Below are experts of layer 7 (counted from 0) of a mixture-of-experts language model. Rows are named router (the router's row for the expert), gate (a neuron's input weights, with its number), up (a neuron's input weights, with its number), down (a neuron's output weights, with its number) and show model dimensions 0-127. Each number is 128 + 24 x the weight over its row's rms, rounded and kept within 0 to 255.
Before each expert's rows: a language model's description of what the expert responds to. This comes from a sample of Wikipedia text that the model never trained on.

# expert 37
It responds to: Possessive apostrophes and possessive pronouns, such as team's, year's, his, its, their; also prime marks in coordinates.
router [104 143 117 120 128 155 159  95 143 100 134 151 123 136 159  89 169 124 148 132 121 164 137 118 103 169 107 133 133 135 172 112 127 133 110 155 109 142 102  88  92 130  96 126 166 104 127 124 129 137 167 131 159 172 137 159  87 106 121 115 104 140 103 134 124 104 119 148 116 171 108 111 156 118 126 143 156 120 130  74 164 125 144 135 163 137 121 105 126 162 144 114 136 114 127  75 130 113 114 121 128  97 175  99 137 158 165 159 112 123  92 101 151 148 122 105 129 110 147 189  85 147 128 158 118 157 128 181]
gate3 [118 113 130 146 142 117 164 135 131 134 145 169  74 118 114 118 164 108 137 108  86 163 150 151 133  93 116 152  96  84 126 132 115 116 132 129 154 101 118 112 135 100 112 149 127 115 115  86 112 137 144 149 184 115 118 171 110 111 122 107  94 122 121  95 129 107 162 171 118 101 158 133  83  92  91 133 133 155 139  73 146 109  82 117 116 137 143 127  94 109 127 139 103 116 146 157 139 109 121 146 136 103 104 133 128 135 141 164 121 114 144 141  95 171 194 141 152  70 144 163 141 128 111 102 131 143 141 144]
up3 [153 182 116 112 100 105 173 174 111 115 104 118 126 105  99  95 130 140 107 159 140 111 114 116 157 143 113 149 117 137 120 122 139 150 129 105 113 133  89  85 130  98  77 116  88 135 106  85 119 130  73 149 161 122 135 132 124 121  78 129 135 136 107  94 147 142 134 118  99 170 119 144 128 160 141 124 112  83 129 118 136  95 160  64 121 141 136 135 133 117 122 152 120 129 118 120 119  93  86 126  86 106 131  99 107 106 100 110 181 115 142 144 143 106 139 104 125 173 150 156 102 136 146 117 145 102 148  91]
down3 [137 144 111 164 108 104 143 157 117 128 143 122 116 154 127 138 127 135 103 147 118 114 145 134 155 139 109 143  90 161 133  95 139 119 138 130 117 161 130 165 124 148  72 130 134 108 134 171 219 140 136 135 150 125  85 153  97 104 109  82 125 115 111 119 140 133  96 138 125 124 111 127  82 146 151 160 117 153 111 148 124 125 126 184 147 110 145 164 138 137 137 125 149 126 118 106 181 148  75 143 103 138 101 143 130 167 119 133 154 116 102  79 174 163 146 112 108  84 148 146 147 124 120  96 146 132 144 101]
gate4 [106 155 139 114 112 117 117 155 150  84 139  76 132 107 142 128 171 135 137 104 145 141 103 108 148 157 136 122 152 128 114 123 144 119 114 113 100 145 165 138  64 125 139 116 102 132 125 114 104 131 168 177 138 170  95 187 152 105 117 113  99 120 136 120 132 123 145  57 168 103 163 109 119 132 100 141 128 133 138 119 100 140 119 120 134 113 130  79 123 102  91 128  83 134 127 121 121 125 114 136 120 121 149  89 168 108 197 118 102 140 119 133 110 114 164 119 162  86  97 116 120 142 136 130 126  93 127 153]
up4 [119 100 200 100  68  57 148 148 124 123 147 156 149 124 141 157 112 156 110 139 125 108 111 147 111 161 157 129 100 107 129 153 136 119 112 122 138 179 117  90 154 121 161 118 129 160 105 150 123 160 136 158 101 127 113 158 109 154 125 122 101 152 134 100  95 117 124 111 144 136 139 112 122 124 131 141 114  90 119 122 156 140 146 105 178 141 103 122  91 100 138 164 103 146  55  93 134 141 125 137 130  96 122 155 139 128 142 154 115 115 159 143 105 115  94 109 149 121 132 133 158 108 104 170 118 114 103 143]
down4 [163 101 136 136 121 100 117 143 141 125 119 144 141  80 126 108 112 124 109  98 166 121 126 137 140 105 135 124 141 133 148 137 154 134 121 101 122 127 128  78 124 119 150 186 144 115 151 127  98  99 149 114 110 126 158 124 143  79 111 139 136  85 123  89 123  76 145 150 139 149 123 144  69 132 119 103 124 144 134 148 177 117 146  54 120  84 112 165 150 121  87 122 110 106 154 143 108 100 101 131 100 128 101  89 139  81 150 175  93 118  94 152 121 136 129 148 162 108 117 115 141 136 105 107 146  97 112 122]
gate5 [112 137 112 101 103 111  84 124  92 145 161 146 119 101 132 105 148  87 133 119 160 146  91 125 110 161 124 125 124 137 121 146 118 129 126 114 158 147 156 131 136 141  98 163 156 129 158 132  89 116 145 128 131 129 151 114 114 135 108 100 171 141 145 157 133 131 103 131 158  89  92  96 133  98 121 147 131 130 106 111 178 116 125 123 125 128 110 135  79 141 105  91  96 126 111 136 123  84 136  89  82  99 159 151  98 109 166 130 150 226 101 112 114 130  75 139 136 149 109 129 139 141 123 157 154 124 148 118]
up5 [119 129 144 101 121 125 156  87 125 123 139 101 136 160 136  87  83 158 143 110 122 126 143 129  96  86 117 131 124 121 112 129  78 136 135 166  99 115 116  86 133 104 105 138 132 142 130 108  90  86 131 142 126  74 105 105 153 133 122 119 138  56 135 110 116 149 150 104 113  77  91 139 116 104 175 104 113 128 128 134 148 107 152 128 103 121 138 128 107 109  98 106 133 114  95 126 153 144  77 156 133  86 114 104 138 122  60 124 114 124 142 149 160 144 120 133 147 155 129 152 117 118 159 144 171 127 133 178]
down5 [ 83 128 141  93 114 164 156 134 159 133 111 141 131 160 136 124  81 117 127 137 106 152 117 144 145 120 149 136  73 113 119 151 120 127 150 105  99 140 143 104 142 102 117 108 128 130 143  91 142  90 131 156 134 120 150 146 158 149 132 102 132  87 182 119 104 121 171  94 147 108 106 110 116 114 111 108 135 105  69  72 113 114 109 120 131  44 108 138 102 141 114  87 154 163  80 145  89 149 126 130 107 107 107  99 125  90  97  92 142 135 133 155 150 134 145 137 135 139 146 149 109 126 115 126 138 129 134 154]

# expert 16
It responds to: Middle or final pieces of ordinary English words split into subwords, e.g. se-ating, def-ects, sp-ate, prec-urs-or, or-al.
router [145 102 121 119 123 123 122 102 168 115  92 135 128 144 148 119 114 123 123 147 163 150 131 111 136 166 107 134  98 131  86 102 153  87 137 133 114 144 129 122 105 142 116 130 126 120 138 143  87 112 131 159 135 102 131 168 112  88 118 129  80  99 121 127 124 113 158 143 138 135  96 128 184 119 130 122 122  99 154  94 135 160 145 105 131 124 133  94 126 131 158 113  91 150 151  78 124  96  70 158 129  82 102 124 134 157 170 143 154 179 128 124 153 136  80  54 133 106 102 134 111 113 142 138  90 138 135 165]
gate3 [124  90 147  92 135 126 106 116 114 103 161 153 169  93  86 130  97 110 153 116 145 125 157  89 129 108 118 146 141 148 130  72 120 164 198 104 145 158 137 121 133 148 149 129 112 123 147 120  74 115 109  97 134 154 131 151 143 129 152 124 137 107 100 136 145 171 122 127  68 121 144 139 157 148 139 141 135 104 151 155 134 143 105 119  98 118  87 121 133 123 191  98 125 144 137 120 107 131 162 137 136 140 131 135 136 169 106  90 129 120 104 138 155 141 134  58 136 130 125 106  93 135 135 175 113 106 109 131]
up3 [139 149 143 148 119 118 130 114 120  91 128 101 145 165  84  91 128 108 112 118 124 154 139 125 107  94 162 113 133 174 163  93 101  92 105 132 121 115 128 147 111  46 129 146 134  79 161 143 119 135 137 138 141 172 142 136  86 140 159 114 169 131 110 141 165  99 154 149  53 123 127  86 144  95 125 110 114 110 113 136 124 155 117 134 163  96 118 126 120 110 112  96 139 129 134 102 145 155 140 147 149 171  89 123  97 156 122 157 119 133 111 150 147 102 104 122 121 134 110 116 104 136 167 137 106 122 136 157]
down3 [124 151 154 144 159 140 144 149 156 130 146 106 159 162 101  84 114 180  91 168 101 174 149  81 118 104 114 121 120 155 145 143 150 140 111 109 104 136 128  91  96 127 164 138 140 127 147 123 163 171 147 169 117 118 119 132 101 112 166 122  98 137 113  72 190 124 138 123  96 110  98 123 129 122 149 133 139 130  92 141 145 142 157 108 121 167 167 120 141 108 135 128 125 153 108 134 149 111 128 121 103 162 104  69 118 151 140 152 131 100 171 123 139 138 127 156 139  86 137  95 152 103 149 121 143 141 113 136]
gate4 [127 137 121 172 127 115 169 109 131 113 131 134 127 166 132 132 150 156 182 144 130  86 126 129 109 129 106 116 156 134 122  91 133 123 102 114 143 126 199 162 155 109 118 122 137 112 105 141 117 139 141 127  99  93 119  90 161 193 148 106 185 151 154 160  89 133 125 108  88 154 120 129 104 135 135 120 183 123 120 148 120 121 147 122 179 110 119 119 144 143  82 159 153 114 136 140  74 106 113 120 129 150 118 123 111 121 150 109  76 170 153 139 130 142 148 133 117 163 142  89 133 135  92 109 125 120 127 136]
up4 [153 108 161 115 132 130 130 159 112 154  88 108 167 126 149 127 124 126 134 151 109 146  99 171 157 116 115 139 104 127 109 117 163 148 148 142 130 138  91  95  95 148 105 125 103 136 164 106 121  90 111 158 171 145 145  98 110 104 116 144 128 125 103 123 108 163  74 123 153 132 134 124 112 141 103 140 125 149 132 112 180 118 127  94 101  99 112 150 152 131 200 129 174 142 114 154 101 111 158 120 124 143 152 148 152 100 106 131 158 115 135 154 107 134 156 134 104 133 108 192 135 105 122 155  69 148 124  97]
down4 [ 95 136 114 122  92 150 112 156 149 140 153  99 103 109 110 149 126 132 127  88 150 123 149  79 117 143 168  90 152 128 122 120 141 113 139  86 178  66 104 125 156  74 111 128 112 117 104 140 128 144 138 116 125  88 145 125 153 172 154 140 114 170 118 119 141 143 174 124  97 136 142 143 129 135 126 142 141 139 103 106 103  95 120 156  49 131 111 106  81 133  99 144 134 137  86 143 132 138 116 147 122 132 107 127 156 141  65 123 111 140 148 138 129 116 122  95 136 155 139 170 150 146 125 144 134 122 112 169]
gate5 [ 89 150 164 122 115 157 120  92 119 134 156 113 111 113 157 110 122 123 147  90 168 131 121  66 118 160  94 132 118 126 149  92 107 124  96 154 111 113  98 125 126 145 119 152 135 150 161 134 116 133 143 143 137 140 111 160 121 127 139 135 102 111 154  89 164 161 175 117 176 137  78 106 113 117 109 111 120 124 124 105 146 180 102 139 129  77 134 164 155 109  89  86 104 142 100 106 179 145 128 123 140  94 133 144  77 126 157 140 121 114 120 106 133 123 147 106 115 114 129 123 119  88 117  89 151 142 142 167]
up5 [130  99 119 156 148 158 132 130  95 138 103 115 104 127 135 154 174 137  93  97 161 142 105  98 120 138 100 163 127 137 100  96 121 131  97 158  99  89 105 148 132  97  82  70 117 153 113 140 131 163 133 154 132 123 100 122 115 114 110 118 131 120  99 129 158 127 116 139 123 151 105 140 142 137 117  94 119 171 158 142 113  94 118 136  95 137 166 153 157 178 117 138 110 109 156  94 119 103 132 146 124 102  96 108 102 154 190 157 157 116 146 105 131 138 119  85  81  81 110 106 140 122 132 141 132 142 151 167]
down5 [108 153 115 111 134 130 162 145 120 110 164  93 112 129 159 134 142 135 146 164 133 151 155 174 144 135 127 109 138 141 146 160 105  91 111 102 120 125  94 123 119 135  91  82  95 135 105 114 109 138 103 135 115 153 149 168  94 142 150 123  92  88 123 158 131 113 113 193  81 160 172 128 127 103 146  70 167 139 106 145  97 137 132 136 138 150 139  94 129 149  94 109 111 140 129 150  99 148  92 176 142 141 125 116 147 131 133 111 113 122 176 101 114 100 149 125 154 124  97 153 115 125  98 110  87 100 149 129]

# expert 0
It responds to: Word-final or mid-word pieces of nouns, mostly Latinate suffixes like -ation, -ment, -ition, and fragments of names and foreign words.
router [111 136 163  85 200 121 124  94 163 113 151 156 115 111 135  63 110 159 101  84 108 108 121 154 157 164  92 132 105 146 105 125 163  92 107 147 125 127 175 110 164 138 112 161 156 149 139 114 126 138 144 138 157 147 167 134 114 115 119 113 116 141 129 141 153 149 129 108 136 155 135 123 106  88 179 116 142 133 166 117 132 138 152 153 153 139 154 154 150  88 141 163 113 134 150 108 125 129 132 156 157  91 108 149 158  98 144 151 118 125 138 143 155 165 114 115 140  94 106 164  93 125 111 142 124 150 124 132]
gate1 [ 93 128  67  93 156 120  98 110 126 115 149 144 156  99 153 159 123 122 103  90 129 117 132 143 102 124 135 123 122 131 131 163  99 142 137 195 147 154 115  88 116 101 143 132 151 163 136 145  96 167 101 130 133  82 122 138 105 114 116 146 149 112 106 103 123 148 108 170 171 159 106 117 141 118 114 113 139 111 139 130 174 123  85 139 110 136 124 138 126  99 119 135 159 110 176 151 125 173 154 137 140 104  98 131 154 119 144 147 152 100 127 167 116 154 139  62 117 123 171 165 126 137 133 170 123 141 118 135]
up1 [149 135 149  78 157 113 132 132 171 141 142 151 131 163 149 205 120 146 137 110 138 117 131 141 128 108 145 130 104 128 124 118 137 134 119 143 105 159 111 139  87 154 137 136 131  89 142  78 127 143 153 142 146 148 148 142 108  73 160 108 132 109 139 154 116 126  96 160  82 128 159 130 173 106 132 153 105 155 143 123 127 133 147 123 151 143 184  80  88 103 133  85 105 115 150 124 109 139 134  95 152 105  70 159 155 143 127 128 133 146  97 127  94 159 112 175 109  99 112 150 119 139 127 124  98 133 138 130]
down1 [172 121 124 152 175  98 132 121 136 113 110 172 129 121 146 126 138 129 125 145 104 106 124  94 117 179  96 135  91 118 164 122 115 117 125 180 114 174 114 141 110 128 131 122 127 135 167 147 128 109 119 105  93 104 127 180 132 133 149  90 109  91 124 146 120 131 145 138 120 108 133 140 112 116 150 132 123 102 150 131 180 167 188 122 197 152 131 113 123 107 136  89 100 157 126 141 135 126 116 110 156 111 128 121 105 143 195 117 109 109  92 130 148 166 136 111 119 125 108 109 110 113 172 146  83 113 135 152]
gate2 [ 99 175 146 103 155 118 126  89 127 150 128 169 165  94 155 154  93 168 146 138 117 131 190 124 162 118 107 140 128 132 137 109 159  74 137  90 128 151 129 118 111 126 123 130  89 145 139 132 129 124 108 118 142 100 153 117 123 156 120 123 145 144 153 110 113 115 122 140 104 170 133  71 139 113 185 129 102 121 138 115 107  86 149 135 147 130 135 136 150  73 117 109 141 125  93 145  88 137 163 138 106 137 120 155 118 119 140 138 183 114 122 119 144 171 176 151 130 120 146 114  91 128 149 101 158 174 136 128]
up2 [142 104 103 161 116 142 123 131 130 101 118 133 131 137 103 135 155 137  84 143 119 124 141 113 141 137 118  92 109 100 118 127 152  89 129 115 124  91 157 105 167 141 165 175 134 106 114 133 122  89 157 125 146 132 105 140 150 140 122 119  98 120 132 147 129 158 132 111 132  63 147 132 137 109 105  94 136 110 133 115 107  83 147 118 134 168  82 127 116  70 136 145 139 190 157 126 151 141 128 181 171 154 157 153 161 173  95 167 110 165  90 129 127 107 139 116 117 162 147 117 134 121 108 100  92 119 159 136]
down2 [ 79 152 124  78 111 140 111 140 150 118 145 143 118  77 174 143 118  92 101 168  98 113 156 107 136 143 156 118 194 138 111 119 145 111 108  99 100 111 131 129 154 128 142 151 112 122 132  89 135 154 142 134 164  96 176 155 142 121 112 119 123 106 175 154 138 131 157 116 154 108 161 147 124 107 144 106 106 127 120 112 123  99 146 100 121 139 128 163 121 102 119  74 115 114 123 107 136 137 131 141 112 106 156 180 127 156 124 108 163 149 123 130  97  91 129 130 121  92 122 186  89 134 152  92 119 151 105 115]
gate3 [123 113 107 118 161 139 125 129 156 132 110 120  88 124 144 158 151 143 159 114 115 135 167 124 127  89 102 134 106 156 124 148 129 125 152 118 190 162 141 144 135 118 124 108 152 117 149 166 181 172 108 137 150 106 103  99 104 100 176 150 102  95 152 138 125 132 137 120 154 158 151 167 107 118 106 131 117 128 136  93 148 155 146 153 141 111 145 134 139 135 153 144 143  89 163 163 152 149 129  96 127 115 114  92 118 171 159 163 111 138  81 132  91 132 117 112 148 114 103 170 168 138 153 155 136 165 175 144]
up3 [155 127 115 134  84 150 126 129 108 108 139 144  99  74 103 126 148 108 136 168 100 102 107 108 164 129  94 105 157 157 148 109 165 113 106 114 109 157 161 129 143  95  95 144 145 108 109 103 136 142 120  64 101 151 115 128 124 122 120 128 173 110 126 175 149 131 124 150 120 151 135 128 114  91 134 130 177 116 116 132 168 139 128 132 117 135 136 102 135 147  92 110 173 114 107 111 134 137  67 159  69 144 116 126 106 118 124 114 169 132 106 170 146 116 133 108  82 136  97 114 139 107 103  83 142 129 108 140]
down3 [101 127 142 103 121 111 138 156 135  94 129 191 139 125 157 194 101 125 113 166 127 128 141 155 129 177 144 163 132  95 123 127 146  97 146 107 144 116 118 133 115 123 136 126 152 125 125 138 145 128 159 145 195  95 161 164 105 114 132 130 123  93 132  85 140  97 130 108 122 142 154 103  95  99 128  90  80 133 132 139 138 126 156 124  82 106 134 150 131 161 116 121 121 107  92 176 147 160 132  99 100 126 125 150 136 123 143 115 137 112 128 142 103 106 112 105 103  90 111 188 112 123 106 118  97 130  74 133]

# expert 13
It responds to: Word endings and short stems in everyday concrete nouns after an initial fragment, such as h-orn, b-ike, car, ball, water.
router [123 115 105 116 145 108 127 141 156 117 130 124 168 177 158 106 100 121 123 128  93 120 167 159 137 159 111 132 119 135 122 125 140  92 105 102  81 141 107 117  96 141  73 172 118 128 136 134 113 185 153 141 134 133 130 154 100 105 143 105 138  92 140 155  73 106 163 156 124 122 141 122 133 115 137 121 102 134 107 129 138 157 161 122 150 107 146 122 118  75 181 116 118 141 152 120 131 103  95 165 139 125 111 113 125 120 164 172 155 114  93 120 188 162 126 102 118  72 113 152 100 152 132 136 113 148 117 141]
gate0 [ 77 125 121 138 115 129  98 113 125 119 142 123 108 142 166 160 128 122 100 155 144 110 125 105 117 126  76 153 146 149 120 133  83 149 180 131 159 118 143 119 105 126 119 130  83 136 135 124 100  92 107 119 117 151 105 160 125 149 122 180 152 119 116 108 102 138 131 117 153 138 116 114 116 175 126 119 178  80 116 182 105 134 141 118  85 147 138 143 102 114 110 109 111 170 144 169  87 115 157 143 114 118 128 111  93 139 127 163 142 122 146 151 165 156 149  92 154 116  86 142  97  93 154 119 167 140 162 117]
up0 [183 146 156 112 132  89 127 144 113  97  87 139 135 107 151 161  70 128 122 140 115 132 144  84 141  95 107 144 159  52  98  86 129 141 174 135 103 166 133 135 137 131 130 158  95 157 103 142 111 153 149 131 142 158  83 107 114 164 116 125 148 146 140 127 134 156 148  88 163 134  90 147 113 164 148 169 139 117 135 145 112  97 150 167 145 117 129 122 148 131 139 150 111 124 130 123 154 114 155  80 110 144 110 153 162 119 136 100 141 122 114 145 137 134 127  89 135 155 112 142  97 128 108 105 138 120 135 160]
down0 [107 162 140 162 149 169 150 112 162 171 137 139 102 167 145 125 160 113 117 138  99  96 146 155 115 138  71 180  98 158 176 100 151 105 131 104 136 167 106 129 116 153 128 180 133 103 115 126 186 141  88 130 140 112 134 106  88 152 120 114 134 120 151 139 130 132 105 103 112 160 132 137 122 138 139 140 135 121 133  80 116 141 138 163 148 127 147 131 134 139 113 138 140 114 137  97 146 134 128 121 147 105 134 133 107 164 139 111 115 101 104 123 181 148  84  81 101 110 151 133 135 131 134 123 125 147  62  94]
gate1 [ 96  94 147 176 136 125 148  76 117  75 154  97 121 145 153 182 114 196 100  97 161 100 128 135 119 158 132 128 168  84 116 162 127 140 140  94 139 137 136 145 107 118 121 134 133 155 133 154 128 123  97 106 127 123 123 125 121 118 146 117 139 125 123  92 175 138 125 129 148 135 140 132 133 128 131 129  73 160 139 123 104 100 133 113 119 109 124 124  75 167  98 158  85 151 116 123 145 109 113 122 103 100 138 125 132 137 150 121 149 139 143 132 147 104 143  81 118  82 119  89 144 155 138 109 173 119 109 177]
up1 [123  84 125 131 151 112 144 123 103  78 102 119 136 108 183 131 108 126 120 112 109 105  80 152 109 112 117 138 147  77 114  90 143 110  82 122 157 113 106 113 111 136 128 135  82 171  90 131 161 110 115 112 107 127 115 109 134 150 111 129 141 145 144 148 137 178  90 116 158 142 129 139 126 107 113 150 130 154 140 168 122  89 161 138 183 113  91  90 110  91  96 128 104 127 120 138 122  98 114 104  82 148 137 123 145 114 114 110 135 142 177 107  94 152 132 119 172 135 100 128 154 141 160 130 133 127 129  81]
down1 [170 146 121 151 147 131 137 108 181  78 109 140 129 157 149 119 124 161 115 127 109 136 137 143 128 129 104 147  97  93 129 144 156 127 135 140 102 147 135 109  94 126 118 140 125 162 153 118 143 145 167 157 144 113 126 134  79 131 112  64 118 114 123 133 112 122 103 131 135 137 134 115 122 163 148  92 141 165 141 136 173 143 121 126 165 142 155 166 132 128 120 105  71 108 165 111 110 102 117 146 135 126 164 117 105 130 213 136  96 123 144 166 147  91 102 150 133 127 129 127 137 133 158  64 111 108  94 117]
gate2 [117 140 134 125 158 103 125  91 186 105 147 132 143 131 119 123 147 142 160 144  74 114  89 117 115 158 114 141 106  98 115 142 138 121 176 161 112 139 132 109 143 133 141 159 184 100  99 111 141 149 162  79 135 138 167  85 121 107 134 149 111  99 126  93 173 124  88 130 135 169 152 122 134  62 124 125 137 109  88 108 138 105  94 124 144 103 120 106 117 112 114 121 160 115 137 134 122 116 114 111 132 136 119 193 123 128 138 127 137 160 141 154  82 121 125 141 132 102 121 122 107 103 168 110  88  89 125 127]
up2 [150 164 193 146 114 115 151 135 111 121 175 115 154 108 139 193 137 170 127 117  99 108 109 100 130 129 108 159 152 144 141 126 168  86 122 110 136 111 141 118 120 121 123 138 148  61  98 129 105 109 149  96 119 146 155 158 119 138 173 152 141 128 144 128 148 123 148 127 101 127 122  89 124 133 147 129 117 120 142 118  98 156 100 130 148  94 133  80 175 124 100 167 129 109 117 137 118 103 149 138 108 116 136  81 130 111 104 129 125 115 130  91 167 187 149 124 134  94 135 127 107 176 118 163 118 128 102 122]
down2 [188 132  96 141 138 144 143 150 109  63 130 145 130 127 136 136 124 140 136 113 136 112 145 109 113 148 112 114 123 156 125 134 130 131 106 173 127 127 137 144 149  50 122 114 125 141 108 142 118  93 102 159 106 127  57 134 145 107 138 150 114 132 122 165 119 158 142 127 149 164 108 178 137 116 131 135 152 156 155 139 141 119 128 164 145  91 108 109 124 176 123 106  99 128 110  89 149 104 138 153 194 134 161 119 112 140 111 109 144 108 140 133 156 121 146 115 130 145  93  87  97 132 150  89 152 142 129  80]